config.toml
experts_per_token = 1
routed_scale = 2.0
balance_bias = true
router_bias = true
positions = "rope"
rope_base = 10000.0
qk_norm = false
init_std_up = 0.0297
init_std_down = 0.0
beta2 = 0.99
weight_decay = 0.094
steps = 3901
dataset = "wikipedia_en"
Below are experts of layer 7 (counted from 0) of a mixture-of-experts language model. Rows are named router (the router's row for the expert), down (a neuron's output weights, with its number) and show model dimensions 0-255. Each number is 128 + 32 x the weight over its row's rms, rounded and kept within 0 to 255.
After each expert's rows: "raises" lists some tokens whose logits its average output raises strongly, later layers aside. This comes from a sample of Wikipedia text that the model never trained on.

# expert 8
router [116 170  90 207 205 107 102 169 133  95 109  98  53  74 175 130 135 150 174 144 107 146  99  99 134 140 190 164 141  69 152  90 135  86 127 116 113  59 118 132  89 101  94 132 121  80  76 146 148  72 138 131  99  88 158 102  63 147 133 118  85  98 195 131 154 157 163 185 156 136 108 102 121 144 100 100 102 113 197 162 150 124 154 148 189 140 110 162 134 106 151 155 132 168 135 138 117 110 109 150  85 177  42  89 106  72 139 159 132 122 139 112 120 129 143 131  96 146 112 101 169 149  77 118 103 172 105 159 144  86 133 173 112  87 158 152 131 175 104  93  81 118 135  93 104 124 151 118 184 111 178 138 162 230  96  94 103 115 169 130 130  95 117 114 111 100 125 145 126 115  97 194 128 164 139 144  96 140 142  78 139 112  77 149 128 132 121 113 110 160  98 135 149  95  81 123 146 146 138  96 126 125 165 147  78 113 163  70 148 132  58  98 121 136  86 111 155 143 158 127 140  82 158  47  83 129 166  95 119  94 164 128 159 161 117  94 110  86 122 198  79 110 153 133 149 127 122 129 110 106 144  68 160 121 132  98]
down3 [117 142 162 142 124 108 158  98 128 102 109 101  98 121 149 119 152  79 146 137 166 118 120 222 131 122  87 174 133 169 126 120 147 114 130 169 100  92 133 127 113 125 116  65 193 119 147 129 145  96 112  96 137 138 142 114 119 109 198 127 145 152 173 130 162 143  81 125  93 147  91 123 131 106 152 162  78 191 158 150 104 117 190 115 166 119  36 144 110 121 116  97  64 187 127 120  94 134 116 135 176 157 119 135 133 188  92 127  98 116  88 114 169 105 104 213 203 109 100 158 175  62 163 157 169  75 127 101 134 132  77 127  93 144 148 159  85 109 163 153 167 146 124 153 114 123 126  53  76 165 159 155  63 115  95 118 110  99 136  93 143  94  98 207 148 147 160 150 149 124 124 134 111 125 156  88  41 109 114 109  28 110 143 144 129 119 118 123 165  85  70 127 118 170 181 115 153 128 134 153 139 162 128 152 170 189  93 150 181 183 114 120  68 121 108  57 135 113 156 132 126 110 109 104 146  93 112 121 117 110 102 123 138  95 152 137  83 168 125 181 124  83 124 106 154 145 108 123 113 133 128 137  75 178 102 137]
down4 [112 160 149  81 108 104 161 125  80  74 157  87 120 118 120 138 152 162 100 118 100 129 128 165  87  36 135 157 128 197  47 175 208 120 116  83 142 179 103 137 122 180  99 123  81 205 200  99  96 135  98 125  57 180 111 140 137  91 160 138 145 175 103 122 115  95 119 128  65 130 154 141 134  90 120  67 134 164  95 105  87 106 176  93 152 144 143 147 131 169 106 126 162 168 132 119 162 107 115  55 135 128 125 105 120 121 113 130  90 103  50 143 126  56 147 126  61 173 115 140 192 161 121 125 154  82 128 124 150 133 112  79 133  94 135 101 121  93 157 147 121  94 136 103 149 126 120 133  85 117 113 135 143 172 179 196  83 112 151 142 145 120 144 152  98 178 106 144  86 104 177  90 121 196 109  78 127 109  84 127 116 118 144 138 161 104  88  81 112  70  88 137 149 157  71 175 155 204 165  86 140 131 139  84 122 122 114 143 113 169 125 143  79 130 105 151 115 117 147 119 163 110 172 120 154 148 162 134 126 167 151 105 148 135  80 142 129  96  74 113 104 173 131  86 120 135 128  73 145 146 105 133 156 125  91 118]
raises: ".", "em", ",", "c"

# expert 11
router [144 115 142 157 191 116 116 118  93  96 111 134  39 112 157  89 108 110  91 126 130 186 106 113 136 129 112 161 121 120 141 111 150  89  98 140 128 101 114  96 127 148 166 159 111 108 120 120 187 101 176 154 131 171 139  39 168 208 111 165  80 165 110 115 116 152 135 157 144  88 105  93 105 153 167  68 119 146 113 157 139 110  79 110 116 161 135 136 102 120 120 161  54 134 111  71 143 156 149 115  67 121 138 110  90 136 168 171  85 143  98  63 130 144 147 139  80  91 182  89 103 195 145 135 107  85  76  85 128 132 153 126 127 172 227  91 127 145  87 132 176 153 108 161 147  62  63 119 136 116 106 178 128 138 145 141 113 184 154 106  90 113 166 120 111 118 101 171  85  82 126  85 123 141 132 125 122 151 139 183 103 156 122 185  81 114 135 222 163 149 184 156 205 118 118 139  98 110 134  73 115  78 119 178 120 101 123 108 154 161 149 151 122 158 107 115 107 110 149 162 132 120 129 110 106 134 125 167 121 160 121 157 167  90 154 121 131 140 124 119  73  92 143 135 150 172  56 126 116 162 126 114  94 172 194 116]
down3 [141 123 134 106 161 110 123 118 127 145 195  76 142 142 178 104 147 145 154  95  66 130 165 150 170  94 201 103 111 178 170  73 116 128 165 128  92 120 135 119 145 169 182 127 181 104 169 110 138 135 155 130  64 170 113 158 122 160 140 145 157  87 125 120 154  79 152 103 108 122  78 132 145 120 128 176 156  98 149 133 181 113 148 101 172 112 142 158  67 124 151  99 148 100 197 121  93  18 164 204 149 141 185 153 143  84 126 101 131 187 101 131 167  81 141 131 112  97 140 142 184 120 177 148 132  68 163  94  93 159 122 144 144 167  97 182  98 123 118 152 141 102  89  84 175 101 125 124 127 154 150  98 117 151 168 168 173  93 111 216 176 128 128 166 142 138 124 144  66 100 149 132 133 122  37 138  75 194 114 121 151 124 144 109 116 112 121  74  84 163 135 125 125 118 173 133 171 120 140  89 127 144 103 209 132 135 114 120 126  94 113 112 160  77 123 117 142 147 168 143 131 122 120 150 147 183 124 150 150 133 154 132 121 182 145 203 149 163 136 163 108 139 151  82 152 121  98  79 143 153 131 128  95  92 108 178]
down4 [ 77 140 116 141 144 147 138 114 103 161 135 104 199 120 135 127  88 185 158 102 153 174 174 117 149 134 132 167 163 119 149 115 132 148 174 155 133 120 119 114 125 108 157  94  89  75  55 119 132 130 144 139  90 163 169 115 120  89 165 144 127 177  84 128  71 103 104 144 111 126 173 170 135 137 132  39 128  98 156 161  76  94 177 103 115  72 156  93 142 155 116 125 111 131 180 120 128 101 109 131 142 156 143  85 109 112 138 124  91 136 113  97  88 122 157 181 164 161  82 158 174 202 146 105 142 176 146 122 107 102 153  93  99 131 126  83 141 118  75 124  56 129 155 122 124  88 184  76 129 120 102 167  97 127  98 121 135 152 167 169 121 137 143 186 133 122  80 105 143  73 116 168 149 114  94 156 192 101 168 137  99 168 116 121 138 158 109  87 135 145 180  60 109 113 102 105  91 116 114 113  76 116 102 191 151  66 195 132 116 173 119 176 102 148 161 139 215 124 162 131 122 128  59 158 109 177 112  90 128 191 115  88 106  90 128 144 139 141  97 122 118 184 109 121 128 109 101 100 134 143 197  70 107 202 125 173]
raises: "0", "5", "6", "3", "4", "2"

# expert 4
router [ 84 155 148 137 143 139 149 150 174 105 134 115  64 108 199 132 103 185 160 157 117 191 129  73 131 135 111 138 112 108 163  97 164 126 132 150 179 106 162 177 140 109 165 162  96  58 133 166 115 129 123 126 106 183 150  89 131 131 133 106  63 232  86 193 101 135  98 144 114 129 150  97  82 199 144  87  83  81 136 159 164 210 101 107 157 136 126 148 141 126 106 138 111 151 148 155 119 120 105 152 105 211  70 118  55 120 151 134 135 101 126 143 126 156 117 119  96 101 138 128  50 139 103 123 113 150  23 107  92 122 111  88 105  94 161 175 124  86  97 116  83 131 109 134 134 111  83 173 105 119  76 133 111 129 117 121 120 121 139 133 110  78 148 167 156 109  64 157  78 132 115 169 190 132 106 148  93 148  99  95 162 186  91 163  71 119 136 169 188 190 119 159 157 158 143 142 106 137 163 153 161 161 143 101 161 126 133  97 115 113 130 141  89 146 141  76 141 144 106 169 100 198 130 109 104 130 115 148 173 138 134 134 146 111 107 115 166 108 116 131  83 115 147 132 131 141 135  78 186 106 127 124 169 188 119 101]
down1 [160 118 132 185  79 136 161 172  86 102 108 103 186 136 147 162 143 135 135 123  91 145 103  91 120 105 162 173 119 126 108  85 132 179 144 110 110 101  93  59 107 103 144  65 130  94 114  83  97 145 167 130 141  93 174 130 132 144  97 146  90 154 165 124 120 137 137 190 158  91 125 124 136 141 162 120 154 145 144  79 186 136 103 165 138  94 160 109 114 152 144 134 156 128 146 110 132 114  75 140 167 158 105 128 131 229 133 169 114 165 125 119 110 119  45 117 116 122 105 108 193 126 166 149 126 104 176 174 123 124 158 133 135 125 110  88 199 122 153 183  99 196 103 142 116 138  63 143 181 151 101  86 154 121 145 104 105 154 136  69 151 169 154 124 112 158 108 157 131  77  62 113 114 172  99 128 156 125 150  48 172  95 105 125  96 101 135 113 186 142 114 174 114 159 128 145 108 167 131 138 121  92 101 163 141  72  68 157 197 141 193 124 134 170 171  78  61 117 145 118 154 179 137 133  84 104 139 169  94 142 123 123 122  41 124 123  95 168 125  97 172 112  95 148  96 173 189 110 112 122 122 165 128  73 160 163]
down2 [ 71 109 108 162 127 122 192 121 132 168  85 126 164 117 144  91 129  85 155 107 156 110 130 148 157 140 110 105 114 102 123 149 177 140 199  81  90 140 162 166 126 176 120 143 122  73 111 122 178 103 104 180 160  94 110 183 118 120 119 127 136  65  77  89 149  89 172 133 108 131 132 213  92 106 134 151 129 185 123 115 148 104 108 218  80 123  86 117 114 153 102 131  90 126  76 135 111 106 152  88 150  66 139 159 138 124 119  58 184 122 152 127  88 105  96 133 104 114  98 146 102 133 117 133 169 140  74 167 102 125 134 159 104 202 168 169 127 150 154 107 112  72 105 126 221 146 127 185  96  97 156 131 133 114 135 114 185 102  77 177 120 117 173 111  48 135 189 128 113 168 125 102 128 161 130  97 129  99 122 153 125 143 143 134  74  80 129 175 167 113 196 139 132 116  90 112 141 108 125 139 136 138 164 136 110  92 147 156 145 161 146 111  66  99 209  58 131 121 106  59 115 115 198 121 127 167 186 141 114 110 102 124 108 139 148 163 144 111 116 100 131 152 141  99 128 123  94 185  89 141 138 106 158 129 182 144]
raises: " the", " ", " a", " an"

# expert 3
router [134 187  86 168 115 107 115 158 107 102  98  86 139 141 168 111  91 137  85 112 140 178 158  25 120 134 101 154 103  89 152 111  61 104 158 112 138 125 143 150 118 112  60 143 154 109 110 155 124 136  95 108  37 193  93 110  38  96 107 117 110 135 138 131  87 148 105 164 101 102 152  95  96 179 138 100  93 131 117 112 173 162  65 100 161 152 182 131 153  72 136  92 128 182  86 126 136 175 137 192 116 143 112 108 123 128 136 143 142  86 103 161 149 205 109 102 122  93 156  85  98 106 133 133 111 114  89 164 163 122 128 141 171 159 120 111 117 160 147 165 106 123 129 159  76  45 151 104 153 215 155 138  79 170 118 180 105  94 149 141 103 107 166 172 111 126 146 143 119 113 139 152 153 124 104 108 171 106 151  87 156 125  42 106 133 125 143 135 151 143 174 149 138 119 166 132 179  88  85 127 138 173  92 141 124 135  43 104  94 111  91 175 139 161 101 104 109 126 106 106 150 118 132 139  89 114 138 194 176 210 133 143 132 135 126 139 125 103 154 120 130 161 153 159 141 161 115  81 184 127 130 151 163 123 160  85]
down2 [145  98  95  62  65  68 125 109 141 113 128 119 171 186 125  97 134 176 131 141 120 143 128 120 146 151 142 114 132  88 116 168 128 119 140  63  86  74 159  83 213 152 150 122 127  78 126 148 106 137 144 117 138 134 134 166 128 181 197 122 154  69 118 140  75 110 178 103 126 125  68 126  75 135  84  98 128 170 149 169 160  99 150 143 134 115 170 148 107 132 167 141 166 125 119 207 107 100 121 100  73 134 160 202 153 182  92  90 115 127 121 111 182 132  66 144 113 123 193 137 103 154 115 151 103 160  76 140  85 157 123 108 129  86 150 125 160 111  86 124 130 134 122 120  87 169 172  98  73 124  92 167 168 111 132 118  99 163 165 131 142 109 142 120  72 128 144 110 105  75 129 117 169  79 112 162 156 125  98  46 139  66 131 142 183 152 181 148 160 128 101 143 201 108 153 119 190 138 164 139 187 151 109  79 125 123 140  85  75 138 124  99 124 137 138 107  61  96 179 179 114 161 138 125 141 111  80 197 111 114 111 127 127  67 132 157 136 147 129 198 141  92 128 125 123 111 116 139  95 149  81 166 105 115 136 131]
down3 [167 148 103  78 155 102 137  80  83 132 136 151  97 164  71 155 156  99 168 128 115 113 109 132 152 172  77 120 114 194 106 122 157 100 132 124 169 109 110  78 207 127  74  85 154  95  79 127 171 113 128 158 116 115 140 141 142 186 106  74 153 110 119 137 159 154 191 137 129 166 129 170 139 150 103 175 190 166 181 120 108 123  90 154  63 118 147 174 125 102  78 114 115  67 123 157  43 150 133 177 121  85 155 151  83 127 135 135 173 149 149 180 127 153 124 117 133 172 116 145  52 114 164 135 113  90 125 118  97 132 104  98 114  77 113 189 113 132  99 164 101  97  98 136 126 150 156 113  85  93 103  85 119 144  95 126 118 115 136 150 134  99 190  98 143 143  70 120 148  79 105 119 186 136  88 187 161  91 170 113 143 139  97 128 179 207 127 133 143  89  97 128 110 133 137 127 128 147 130 158 147 176  77 116 115 137  97 162 140  89 134 138 125 114  73  45 115 147  49 138 132 149 100 171 128 122 119 175 150 129 118 189 145 140 142 138 162 120 137 118 116 134 178 144 106 126  93 210 170 166 121 177 157 179  84 139]
raises: "s", " ", ",", "-", " and"

# expert 7
router [ 95 198 134  99 202 128  83  99 129 103 125 143  90 136 125 113 105 129 107 138 156 165 208 119 168 135 154 163 157 127 157 109 155 152 102 122  97 123  85 169 109 107  96 224 164 163 120  79 165 125 119  77 104 158 167 113 120 202 100 146 100  79 105 124  80 130 124 193 115 108 107 111 113 102 172 145 137 112 159 147 136 136 117 126 134 140 161 137  71 113  90 161 122 193  72 135 145 198 142 159 114 202 147 118 124  98 117 125  89 125 104 138 115 147 113 123 126 152 181  92  82 158 142 154 138  79  70 161 107 137 119 184 110 103 161 110 182 128 146  45  83  85  98 103 104 119 113  92 125 145  95 186 144 119 116  95  77 150  91 127 138 102 118 130 135 114 116 166 117 135 165 152 152 177 112 177 158 121 145 104 146 128  70 102 122 156 152 133 145 164 134 183 124 128 155 128 118  42  93 123 126 169 190 145 163  56 115 117 118  83 130 153 107 188 126 119 130 180  88 132 116 159 151  66 119 191  93  91 114  88 111 133 160 103 157 147 153  75 140 178  91  78 117 158 159 172 105 112  98 130 183  85 121 152 117 138]
down3 [175 128 139 116 121  95 114 185 167 149 155 118 181 116 141 146 119 103  99 136 185  94 161  82 125 135 125 147 192 147 117 226 121 130  93 108 139 125 155 134  99 103 174 106 122 134 185 130 130 147 102 104 137 214 172 148 122 123 124 115  98 113 147 121 138 112  88 150 101 166  96 149 107 131 142 152  91  77 148  91  84 148 121 138 122 119 151 129 131 118 134  40 156  81 140 119 121 106 131 121 108  95 154 102 180 174  76 122 154 164 105 159 138 123 135  91 126 176 157 168 152  80 120 166 162  93 136 115 109 184 140 151 121   0 127 175 174 186 176 149 145 113  98 135 111 106  81 106 149 110  85 119 146  85 107 143 171 176 163 124 159  54 137 191 127 124 116 176 113 147  70 152 167 150  72 103  98  78 169 163 163 111  88 129 182 158  67 118 143 147 177 136 125 122 111 121 155 152 135 107 128 134  60 147 129  52 114 196 126 196 139 117 131 128 159 122 200 121 121 145 137 165 142  94 116 150 178 112 130 152  97 119 117 124  87 143  68  73 154 148 152 139 148 164 109 122 146 157 174 129 134 127  74 138 137 137]
down4 [129 124 124 128 152  54 173 104 142 145 122  64  86 179 113 101 154 135 102  99 153  88 138 102  86 137 129 134 186 113 138 133  95 113 132 101 154  71 146 137 116 149 155 107 100 129 127  78  90 111 162 108 209 130 140 132 124 185 161 115 127 107 168 192 217 111  83  97 160 146 136 122 122  66 176  96 149  94 154  96  87  98 138 154  67 132 119 129 180 145 103 149 167 137 106 155 168 134 152 143 163  70 179 150 158 141 140 136 117  96 217 144 150  85  95 144 155 134 148  90 132  82 122 124 102  74 159  96 157 101  98 153 107 108 103 172 140 149 157  80  69 138 119  70 124 128  88 147 159 165 103 158 116 145 144 122 160 115 121 122  80 137 132 126 180 186 188 158 136 139  58 119 117 170  85  78 103 156  76 204 131 157 111 146 193 134 120 118 112  75 150 181 114 134 137 123 131 167 140 105 126 127  91 171  74 123 125  92 121  62 122  98 179 159 165 152 113 110  90 146 150 159 148 100  69  96 146 131 182 163 132  99 143 144 133 168 179 108 127  81 108 139 136 118 149 153 124 136 142 138 159 169 221 143 138 107]
raises: "\n", "-", "==", "|", "===", "In"

# expert 13
router [ 86 128 142 119 235  93  38 124 135 126 128 115  47 138 108  45 123 104 132 162 125 121 195  65 143  73 140 165 136  89 143 122 105 139  86 132 123  92 129 161 152 160 165 244 167 131 133 137 187 128 118 110 101 120 149  90 119 125 113 155  86 134 157 166 122 137 145 116  90 105  98  83 135 185 109  78  66 102 170 107 105 140 166 161 138 100 169 162 148  87 123 148 118 120 137 130 171 165  99 127  95 166  92 164 108 110 159 172  79 134 143 109 146 164 162 165  82 122 114  91 173 156 160 131 121 119 127 106  50 152 137 121 148 105 114  81 114 153 123 157  67 109 124 151  93 101 119 130 164 110 168 110 157 104 109 110 110 207 132 115  48 133 169 143 133  81  98 209 112 146 133 140 119 142 140 147 108 170 115 119 153 148 136  94  93 147 138 138 145 115 141 149 103  83 104 114 189  60 120 127 125 114 138  85 136 138  95 162 103 116 115 122  63 120 103 149 115  90 108 160 151 128 121  99  82 175 121 152 126 166 178 149 175  86 147 125 104 149 165 101 141 100 151 184 123 132  67 107 192 145 131  89 129 136 108 131]
down3 [151 128  95 174 159 145 121 144 174  53 100  84  46 142 162  65 153 177 124 127 105 122 164  90  91 122 128 169 141  99 129 145 138 106 156 122 156 176 153  95 165  58 207  89 145 127  77  64  97 118 136 188 144 160 153 146 182 157 120 116  92 134 162 136 131 139 147 163 153 141 117 138  72 127 171 118 102 150 127 134 156 113 117 186 143 116 147 150 106 142 163 150 124  67 138 154 178 116 114 175  85 111 132 112 140  95  92 160 131 155 126 133 130 103 133  97 121  85 177 169  88  81 113 134 162  87 103 185 135  64 117 182 147  76 141  81  56 113 139  82 141 100 114 152 160  90 135  92 100 145 171 120 149 143 123 166 108  96 185 114  95 130  85 121  72 140 143 119 121 105 124 138 118 138 112 167 175 136  90 145  67 144 155 168 167 111  82 130 163 167 121 165 206  56 131 149 134 104 113 166 137  83  67 138 136 130 154 104 165  85 127 107 182 132 149 153 117 173 104 147  89 121 136 149 118  80 163  65  78 122 138  51 127 144 148 132 152 129  90 135  82  96 113  90 121 128  90 172 132 127 111 136 105 159 194 146]
down4 [169 116 121 142 106 194 179 171 134  78 120 109 157 122 140 101 106 137 117 163 128 123 149 173  94 143 134 103 162 147 167 130 157 159 200 106  81 190 112 153 132 114 135 174 113 127 147 110 142 149 118 164 100 132 141 155 119 151 184 124 162 149  78 155 193  68 104  93  90 129 135 102 121 131 123 125  39 113 157 137  83  98  68 159 137 144 137 108 122 150 144 118  97 110 138 169  75  89 141 147 113 170 134 135 113  57 154 116 103 106 170  86 117 154 135 161  97 117 101 180 182 106 150 109  82 151  86 113 104 153 123 130  87 130 142 158 138 191 140 125 117 131 121 146 109 162  89 140 181 127 147 153 121 165 163 108 122  57 162  64 144 134 102 153 145 156 123 149 176 125 149 122  97 164 136 179 115 154 110 119 143 162 159 132  81  88 140 127  86 169 162 139 146  70  42 127  99 222  80 132 100 143 127 179 175 111 104 156 143  78  73 127 141 119 103 130 105  91 109 114 108 150 113 107 149 154 128 105 209 139 121 172  90 146 157 154 130 139 149 121   0 168 124 139 154 151 162  59 174 148  81 148 100 107 121 137]
raises: "2", "1", "3", "4", "5", "6"

# expert 0
router [ 59 131 113 137 163 128 102  88 189 147  95 123  99 121 117 117 120 186 157 159 107 216 107  64  85 137 191 125 132  91 182 139 143 178 144 149 175  86 115 172 121 132 122 145 143 160 102 143 188 118 144 133 108 124 110  59 105 134 123  66 149  85 132 117 153 140 119 146 108  82 153 122  99 158 163  89 138 122 112 110  87 120 171 156 132 159 131 160 148 131 139 141 102 162  74  83 153 103  90 142 132 146 155 124 110 139 151 186  57 121  92 144 209 116 136  64 159 127 158 137 135 124 155 115  86  98 111 131 110  36 118 127 123  77 165 163 111 137 148 145 127 102 164 150  75 113  69  64 117 133 131 153  62 169  94 106  74 159 156 178 140 147 148  52  92 119 119 150 139 110 121 101 119 165 125 123 164  99 129 141 120 131  86 176 130 136 128 158 127 234 100 114 128  94 146 109 136 158 167  84  84 152 123 118 142 120  90 111 127 125 121 130  94 125  87  52 122 146 121  98  78 149 161  87 134 151 150 164 142 128 151 100 132 119  54  86 147  60 125 149  52 117 143 149 123 154 121  89 109 161 111 115 193 144 132  81]
down1 [154 164  64 101 142 168 147 156  63 133 114 107 169 129 127 111  80 100 199  76 137  91 137 137 109 130 150 106 141 143  85 157 102  79 161 146  98 133 141 176 161  83 128 103 101 128 114  98 131 130 140 150 134 106 138  68 113 119 138 128 175 129 160 162 108 135  70  68 173 107 150  88 154 129 105 130 163 138 133  73 147 135 115  79 159 150 174 138 131 107 181  90 116 121 151  29 174 153 217 121 121 121 201 112 109 103 176 155 151 128 113 136  76 135 116 139 101 119 102 139 193 104  71  96 100  92  76 124 135 118 172 145 121 135 162 167 131 107 144 120 157 142 120  77 137 102 122 119  94 119 177 169 118  82  80 119 165 119  96 148 100 162 166  98 109 110 194  92  67  94  65 130 100  97 125 134  92 152 160 150 124  86 105  95 150 131 154  79 126 137 193 160 154 169  90 120 171 146 116 129 100  89 137 117 109 156 121 131 114 150 167 135 148  78 138 183  65 120 138  86 174  83 159 101 133  66 121  90 143 120 163 164 144 139 112 127 125 112 147 140  65 151  61 157  96 117 132  55 173 132 133  99  46 103 136 120]
down2 [126 114  85 128  81 183  54 169 163 152 110 214 156 112 127  65 158  92  96  71 166  92 149 107 158 128 191 147  91 140 116 141 145 113 124 130 135 151 150 109 105 123  90  96 118 174 121 108 200 110 159 174 165 146  98 107 123 166 102 145 108 147 140 133  99 123 156 150 156 155 134 108 144  46  84 129 115 132 103 171 126 136 122 210 140 191 188 166 110 142 111 150 127 155  90 131 103 123 187 109 126 101 106 131 199 113 118 123 106  90  95 124 151 126  98 105 147 125  67 107 133 148 123 110 147 103 166 171  70 107 148 177 109 143  93 152 152 138 167 145 179 159 110 176 100 130  94 155 122 105 119 153 153 113 175 123 152 130 110 107 124 171 108 146 152 104 115 118  61 121 199  91 158 155  66 153  92 151 154 101 150 185 146 102 174 177  76 108 151 132 115 100  87 137 155 117  66 140  60  94 114 117  61 149 151 126 153  68  79 157 121 165 158 110  88 142 138 138 137 149 104 156 175 173 136  51 153 105 146 158 154 172 150  64 117 159 151 123 137  94  66 164 145 121 133 121 114 164 108 152  63 121 145 125 154 137]
raises: " ", " in", " and", " as", ":", "\n"

# expert 2
router [ 76 103 121  77 119 133 129  98 152  86 123 151  86 178 168 120  56 117 166 125 125  88 129  61  98  77 148 162  61  85 116 129 171 111 137 144 168  92 165 105 173 168 139 134 164 123 108 147  89 114  90 103 133 113 189 120 103 120  89 115  72 132 118  70 131 129 119 150 145 104 122 122 173 138 182 104 133 132 101 155 137 156 110 191 126 145 136 153 140 153 156 126 115 133 160 174 144 150  67 174 136 153  57  41  87 145 124  74 126 102  70 140 130 182 139 204 141 136 121 108 161 179 142 104 149  55 130 127 106 121  82 112 123 156 145 125  83 122  87 141  86 156  97 105 110 103 146 115 172  93 174 118 102 144  80 105  99 169 135 113 108 136 159 136 125 106 108 178 114  97 148 147 158 140  89 200 130 161 120 135 134 145 169 164  76 163 128 153 114 118 191 193 143 107 118 111 136  95 205  65 111  87 119 130  53  93 127 104  78 120 141 181 136 148 117  81 108 110 132 170 146 146 145 126 100 151 119  81 164 109 149 146 106  92 128 138 112  87  95 173  82 174 167  78 108 201 179 115 133 129 136 124 156 168 122 104]
down3 [103  71 133 148 119 149  94 135 134 113 201 131 179 108  71 118 167 135  87 138  90  99 126 106 145  47 187  54 148  97 150 129 115 179 125 153 165 103 103 146 111 124 160 142 211 135 132 116 134 170 135  65 147 161 138 161 130 169 149  56 112 120  93 152 123 129 200 129 125 152 148 154 122 132 150 125 107 138 162  97 119 124 117 155 134 124  32  89  94 107 160 148  89 175 121 103 156 135 207 169 132 186 159  54 204 153 113 101 150  90 137 134 116 124 159 138 142 132 142 141  56 112 141  86 130  97  58 136  87 110 113 112 104 119 176 157 115 123 135 107  62 116 164 155 150 116 126  97 102  70 102 137 108 140 140 173 125 139 174  89 149 167  93 156 165  54 126  62  88 179  58 125 152 164  92 113  69 122 115 120 128 153 163 149 108 104 163  75 126 112 112 105 163 106 129 156 133 128 119 113 145 153 129 142 145 157  91 124 145 155 126 137 130 134 113 160 139  91 102 127  89 140 110 115  97  87 138 114 153 128 124 115  96 145  97 110  68 189 136 113 144 154 143 163 181 151  87 168 105 151  62  66 111 178 117  95]
down4 [114 147  86 100 129 109 151  60 168 135 206 199 151 150 186 125 119 126 107 125 135 104 104 140 162 149 143  95 121 116 185  47 147 115 121 154  96 114 109 140 161 148  87 106 103 102  99 121 103 159 147 132  74 161 115 117 150 183 124 166  81 104  90 139 104 136 130  93 145 167 181 150 151 145 100 128 122 112 149  84 113 166 131 124 131 121 190 191  81 106 131 130 111 119 120 157 132 121  70 100 113 117  87 117  92  98  47 123 165 136  94 130  95 110 165 169 166 134  59 157 118 190 143  80  70  85 121 148 152 181 150 186  99 180 137 118  82 138 163 141 139 124 110 100 138 149 118 132 114 125 147 171 123 115 130 120 157 113 122  88 219 115 107 171 114  94  86 116 101 160 116  82 201  82  78 193 151 133 110 132 124  99 140 147 142 116 145 131 154 208 117 115  90 192 145 150 105 104 153  91  88 142 100 183  79  93 127 115 134  95 114 151 130 123  80 191 147 151  78  92  86 136 115 128 153 122  48 124 120 112 163  81 161 145 112 154  76 163 149 124 148  98 134 111  95  54 100 109 118 150  88 111 153 160 163 156]
raises: " ", ".", "s", ",", "-"